From a checkpoint of a small mixture-of-experts model trained on Wikipedia.
Size: 14 layers, vocabulary 2048.
Training: a variant of Adam for the experts, 475M tokens.
Below are experts of layer 3 (counted from 0) of a mixture-of-experts language model. Rows are named router (the router's row for the expert), gate (a neuron's input weights, with its number), up (a neuron's input weights, with its number) and show model dimensions 0-127. Each number is 128 + 24 x the weight over its row's rms, rounded and kept within 0 to 255. Numbers have three digits each.
After each expert's rows: a language model's description of what the expert responds to. This comes from a sample of Wikipedia text that the model never trained on.

# expert 1
router:091133118122152104166087081142090104097114137128099132161199099096134157156121084129086115119072149124122123133064139138111123162130127147127128125146121095120118117142104136143113109144108129089070151087137109148127157149142127117125158176152123124140113162130147108124140140143091119163099088137113153163139130106136109123107137089142115158145111130160092123142136113148163131103150
gate1:120076158147159102136107086123154177089088153106161089093119131111165158109098091094140138134149148118118132106138097164122115098141154114133083110142130138147128127127174117109141133102130114152120144097133117167134118158127161121137125144153169207112120144178074141116120109122154105118116139101118095121105128108143141150145115145155111174088120137135119129156110136147118104117142
up1:104072127144139097151124085114134164077123146094163123109111108139156165142102093094149141130150138095138111137152092133074097084115133139138085099159115110131117135128137121109122127104151087104111146119101115157121109148114125068148134162132163183099115152175089120134129118148126102118112137101146086109085146105140101114144100123146122142136121118149115128118110138165163125110156
Description: Short word-internal pieces such as ar, t, go, ha coming right after an opening fragment like Me, M, we: Me-ar-s, we-ap-ons, me-lo-d.

# expert 29
router:141146095122133126158154131123079112096148105129134144177131120096112130148139114147155083135163140137134111140112096121118086162145108161152114120076165110145161104133128133144129166135150118098083113137148106138096120138145126081173114131080144113180119137104133091162129097114071193132136114133174112128131121125136130161129152126111127145133134160137125102148072108129167115133143
gate0:141128100083116103142126095114164162119128128149104115151160122138144119147130135124117090173143153121151150115000133088129094146133104112138137101118073144091112095116126129151095141133127125121098133126106091148130103137141141126141158156129132104152120130127138100126143126121130128177074147146131133132113148087133144143123122104124122131109104191152139143129144129125142125140152
up0:111123186098116158159133103111101151130105143130121148067080147178110149113138140133125136140146093132130122101164143188145109115116118125155125135144127143139154139164153126135138113129131101149135133115120143107138118152153168127106137111104147135120174170160098172111100140165112101105178122140106138139130094157108143144171092171131162155123125140101128092136101127065104108125135
Description: Inner word pieces, especially th in northern or although, all in overall, port in report, and New starting Newark.

# expert 37
router:149119150113145158099104085118181159158099126140088151150155141097126163118156164151169154106091145138144160154132133110147112104124139114157101133142120159137178132150158115114104175098109169171160133142120125118171130150133150139116100149158152106155175117079098149113140089110162130120119126083148153111131108115112151136124111105152152144160107169115134116118138123093140121121152
gate1:142118115123179154105108137163138116140111125061110122170110107063112118149127123137112143097125130107135118138142101127137095128103172108133122160100140099114121162104069117129134128139111133129118107056120110147089110118088144173103115123172117110151138136138087116128137146150154181070099134116129154110104147079151125131114128164113101130158137145118124145135142113108127157155132
up1:153123118124167156120110131140128110135135114108092137141082109075110087139124117142122146091125139129136112156112112140081095139098139121156119165110132100141126120105086114138158126134111114113108123093120122159080102143111142176109118077157110104114086147156123131134139128135146100108123138102156130107120150079124134206091139155125087122214119173120143138140131135110122128131125
Description: Word endings and headings in infobox or list text: career in Scientific career, million, 000 in years and amounts, -able, -ion.

# expert 22
router:136094112157143091173168163186106109084131141117155115147092107128107105148157172090151113110144123133136124101167125123106162141100135113128130163116101153127110141083163146125167125160174139142117129085137152129104132152141096133139156147140109142129106108099154108107104106122125152117100128169114102129118121133129127139108125163154140085094101154167083148114170155169144139118136
gate2:130129169169139102099151119135139105111136139127119117125116115102160124152145125113133111129149169089147094117162114129111127133115148128112085120155161089162183138143104074115075133159106115129119162092127129139094145134124127128143140113137097079157127127160121112140153149134114132137143118122075105080112188072067114107117128132105147129140140127168101134147124158131144178120100
up2:124142160173139116108149112128150100113134148133120128121113108114145129168130121118127112122158157075148103109152123127108121131110133134109081121162159096166183142135088067115068130136154127116126136109114124138099148125123131134147129113120108086144111149173109115114162160127107132140146123115086114092115187104049121096113119120097143119150136137163125132163112147129153175122093
Description: Early fragments of capitalized words, often section headings or names, such as A-r-chitecture, Ca-st, Al-ternatively, St, Sa, Ri.

# expert 16
router:155098179147109078132065109181149131151172128131098079129157139110124159134127092123143166109129111121099140126106113121125136103165132108153140161124163099092172124168137133089094118109144131129112115141109114169106115153112142184133113086099130110137134119095122105124169148104104101148115103131135125159116126122146116101107131100144118125154146150103161137154086113133117118174135
gate1:113116175151098130155206132111164157119161150116123149156155104099123132114126185127103142128144111195077089086101124116115129132122107111144107118152065184158100112120131118136137122126141115119140110133130146103124084152111115131175122102101094100139126127135107138143149114141096118127142112127127116095141086180135115104131157135107135105140113170146107158138113131102127134122132
up1:147150078090164125098064132141092122130082108150139120094094145160135121135146061134164109125118141078177170164155137146133127124142152142113150141106189096120150140133133132120123147138118139146111149118121107158145178105141150119084136160163155176119134135122132122109116152122169134128113148122113138148113165079126127130135090120149125155106130109116152099105155115145135122129116
Description: Plural suffixes s, ers, ies, ities, ations ending nouns, plus general nouns like people, children, women, services, and information in infobox headers.

# expert 49
router:190116125113146086141138105172141123147104113117110140107128087133122128138106149106157128122124107139114105187155089105136122074136117083130128132122139130148150111117139143139157156119095100118099144142136155167147122154146101125162108145111151113168126108125130124148160107163138172138102081122140094114111108093163119103100148091145152104111113135064168125087123096138158152142157
gate1:136131108126136127158135166128156143116107101119112115132144120111118107118164127145163123151133174124153124175146121101127154096115116178142142099158149067168153138108077160119120123093124084157123134134086109131134151130166132169162089102119118121122092116160123108130098143087160153125083121119090115162129155115160097091114163107140137101152111128126144134133072098138089130111131
up1:153125134145130097148152155126159118131114088119113130134140125143115130129148131139180128134109173126158106151166113115144137097111089153147127091157127100184162138139095155128129129083105090159086152125093139157114124125183129141157102109100124105136109137145155107141136123103161138116058111123125112136134155107168105084136147076115133088157081123124139124109084107133097143121114
Description: Final plural s (elections, artists, Awards), the letter x or × in dimensions and words (Ta-x-onomy, 120x165), plus -ography, -ology.

# expert 42
router:144094142151129136109102115107127108146141128129123119141166133131149096162111169161119140152164080150125190107087154133112140169132152141108094171111094102153125118089122152145128096129124110139119096149094101140149133170124147148142119116156115138113166119132166099141092133137075138106110177171152187136124106147091112101149144137174137120150137123163105148140143151160138135129108
gate0:162132111103138127118116104103082102089130155104071138151117127113127137148120134140138051176150110114158149131145138155118116132124142135092115135111098167119124128101165136156130095103127154178152148139114129131140113078128125147127173086150136121145159101142153174102123101106121149154117140123141143151107102124115119139124069145138163144154143121140132097098154099150100125084179
up0:091122145144121125135137147149172145168129094154184117098137134133131122116141126126116198079113149165101113121111126105146142128136117123162133116135197091131132144148088120102121158154125093084113102116135124128123159127133139103130094172107119136119108145104111081156134147146123102112135123131125118107147161138141107129140181119111088116098116136111112154161106158098157126178070
Description: The preposition at after verbs like held, screened, participated, plus near, under, during, over, and live.

# expert 30
router:111156159127096111162149124135141134142160115106093147132127136120121178122129135120149108184151092161130145123185123143144165145162095103155131166143122138152139144118123138155154128120144146104095102167131165111120097118120110124111150145108146156156123145120067174119109103136126138088099119158177133118111147158161125158133135092096142145172109089080126130093123095097157156136140
up1:128128128128255128128128128128128128128128128128128128128128128128128128128128128128128128128128128128128128128128128128128128128128128128128128128128128128128128128128128128128128128128128128128128128128128255128128128128128128128128128128128128128128128128115128128128128128128128128128128128128128128128128128128128128128128128128128128128128128128128128128128128128128128128128128
Description: Endings of split words, chiefly er in September and December and our in Luxembourg, plus pieces like amp in example.

# expert 54
router:130127175164093097120121165101122135148138118105101159115148153164136176147110128085101116141118105112145132126145145099138123137103111123117125115147091114140159149104154129095061130109182159100151112148137144095119122102137097097123103128140165104163125149110118141115105115089097083100079136120145103093107111092130148111141151108146147136095101146119089154135149168143116157166143
gate1:090144062144103157100097169143118119107106146180122121142120106126070116116150146135143130148149140167094107109146155184125094125156147149115165135107126129148109113091107116099147120169137106131114128130113140202132121089149143156125140149109106127157152105106101137112126150119159129152159170110128131134162149098129138158157113140122081157123147143110117132116120123182120169116130
up1:152112142152159104128130133103156139112127105143098164109106101136123108152082154098151084121106087116167113145160125130130144088125108089125097105135117143121124099138138140140079126131098135115112101164129114110139144094106126108120115104107161106166099144103121151132137160103084141139127137135166119121124118093078140101113172158149122144086093125069102203130111159108141153136127
Description: The ir piece in Date of birth in infobox Personal information, plus endings such as d, re, or, on inside ordinary words.

# expert 27
router:164115137144104082159147132126104119098127145161126108159086139095109104079125098156121146145137127124094165118122180135110099125145125095165108107097119131097135133138153085118119124128158094155115170075149126172143122110141172156102130110140080137118132129163111110124122144119113125122105142158117147100159105089128165119135077117115093079140129143163116128107151097122163114111100
gate1:183121166126093110123111137123102122137084093102118191140109151122153120058117105140135095110132093112126153150154132120109159103122133123122107104103117114130148171136133118092092149130139164118138118094132152142128115110166161151122164162112081121099141142182112134118109124123096118134086141158140126091137118106148135114117172182110158115124080183134124133129124102132115130120120
up1:078157061130156204153144135105143112126143134137156112100141121135148145176134184111148158162140155135129101091105130121149105136125123138139147159103123143142158118131143117144130103116119118158120125144127095129139141150113082098119089105173199140118098139128114123121119136119133140125132125099094148137153111134112118122164077094164108154145175111158122116128123180137149115120131
Description: Word-initial pieces, chiefly g and capital G, Ja, Go, Gu, Z, starting words like grown, gained, glued, Grade.

# expert 62
router:153141094137166122163144115117119124100103126122119158137150113164087153153123109134141139133111116094166086136141100104131114137110102122099112106112088117134131131114148140157151126116107111108150121148103134124108086143155070126170171111122140085164141113146181095087096107134128142147089124159113118139094127101130094105118166076120161105103091154117093130144137152149164094106161
gate0:146074134146117118142110096127129123112113122139133136109159111167084123124138128144103095150146114141149130113146080097111117114098103116165134123147113135104151111109168169110074164099120092083134112128088147196132109121150129135160101087109154076170139098150172132108151119139150106167131146132127103118106126143100079115131127127129133127139118131082102084155112134129137158122157
up0:177107144126194096135115092132140149128149151146102132154122118103127146119110117137162150077130151149123124163113127133071078119109125115103136112125143100138137158143232133158122125154128138150143142105143096136121115130147157097152176087122145163128126137135094157140155121127124125117133132150142084156118114091112121132110080139146154113139118148159123145128166116107100135156147
Description: Ordinal endings th, rd, nd after digits (4th, 3rd), plural s (1970s, accepts), and ing in evening.

# expert 55
router:115086121155165100150106108151119146121118160138166140093115143169119150112099172096157133140158144143152169097146173124129125125100103147112110088110112125095132113131161106128091104118122137135115125142142135132108108126157112103120144121154188092113144087158121121079106128118132114077139157146142083108113124101119146108125102172129166120096156138146110180151128139139099139186123
gate0:146149128106089112132102099116101108132116153143128113136123133133118146167147093136133126154143109113136125126118123146046129172114143158149155108139173118100111116111140140127126099111121119128130161164144140149131118035110115154112177116109123178154151126117092148141118132121154095101133133128162088138104124133122145147096087051142122105102132108122163123125104118176138144123122
up0:110138123135138170117129166131167145123150108123135138137147126133144139113109174122103152126098140155112149151145133086195127082158114114088108118124092146140170120127110105137149158147137126110144086118115153090143139155115139095137070138146146069090108133135141116104146135139100158149137117131101170125106173132156118123164151175117122172154124155131080102109154134086112141148132
Description: Capital G starting names after a space (Geelong, Gonzaga, Gol), zeros and dashes in score tables, and words like because, down, through.

# expert 47
router:114131125134127168126123092096107117139135157132140150116156158082102144138146092108089118096087154132107101096090096120135157143100127103155104116102125166126147127123151129113170119117139168177117156134130099096116096127151095113140103140156084109128082165120092100129103124096112102151086120143160113161115154125111094140151106090124098101117125153147109141099152161140119172129091
gate0:156143109171116111108139148184139131120155169143152110144134139136095070135098088135139109083122144116114110130130129117147143100098129098127128095138115140149090097098100134131130139181124094135114124118137210119130167093151115136128126125158123125099121098133136101149149095136098145084145151177135103104142119143112098128102127122156134177121125095141173145132147165155152138102099
up0:149141125177113138093151142164130142117147166128154127140145140128095072155111091117142108086114159097129099113116110106155152098094124094144099095155116133161100100115111150119145137173122093101093124105125170102114150089149105126146126137156123108117114110139122098155136087121121147088107130176131098105130131144120079127126134123152145165106107084151171117126151158161138154100097
Description: Word pieces following H, He or wes, especially tern in western or Western, er in Her, all in Hall.

# expert 57
router:152129083109161127135144188093097123112154104138170130094138158124099111156167136128164113100144156089156157103129112111120117142119163141090081154095101105127155118153114129118117086121110124111122131128125086108065133115100100093148148117130133131156123136128132098147111154119132144164122130136111109115120145118126110165112134184146155157093121135136071095117140117176172110121132
gate0:097068122109136084116163091156116146144155136131140110105140085130124113146126160116116129095096145142112141146150138128151146104086136131111129134163129137134117103112098089123135116196119151120095164152118140172126163154127123132113146157143139131199123084143171097128100132099120116123095162132076095147153107122105120127136143077143126123134113087123101166142133084149134113132141
up0:130113100135121120103189125134121110114170116132140130145123104116102078161165161080132120101094124101129094153142122120155153132115152100063108146122086144157131099092093116087147099149116144093084180115120113132104160160123113126134169159137123105142108115146184104157102173130133147141109119122110117126123120120126120137163175121120112134142089106105127165128146103146113147122115
Description: The piece er (also or, other, ner) closing or inside words, e.g. inner, Another, Gaucher, Sierra, plus table pipes.

# expert 6
router:091158129171123140085085135097141150155157148083146159119111133112133101151106150084076157121162152125138120115078131140129087146138142136114107138137116190139156149151156091137117104117180169128146096133154093111126151123129115113147113125093124102101146159115110137140134142105146105138132089109132123137106147110069141160134157113147115144123149147090141100146159163096123108150119
gate1:111105154179122160121094136096150122195090148120109145119137167109124134152096144116106152103105170139118131142114152102107119148110126128103113087149132131173110094170126134155139153099143130129098127153148105123170135110114136145131093080103136133072136145099153106116137105077115114147089116109142173132104151137119129114121106119121119109139156131104145183124103166112163142156086
up1:127106163172121113113132168104170127182113142142120119115126149102114118131104166137126111128100175119130177125130136117125134140123147142107104087224141125127158113142129144113126163105111150139100173148146136148149149132088048140123112108112147133106132128115160104108134088093104107117099132117108128109131141122127139142128129158144101119129157119112111138121092133096157180173120
Description: Middle pieces of split words, especially ron in chronology and chronicler, ly in largely, plus raw byte and cuneiform fragments and digits.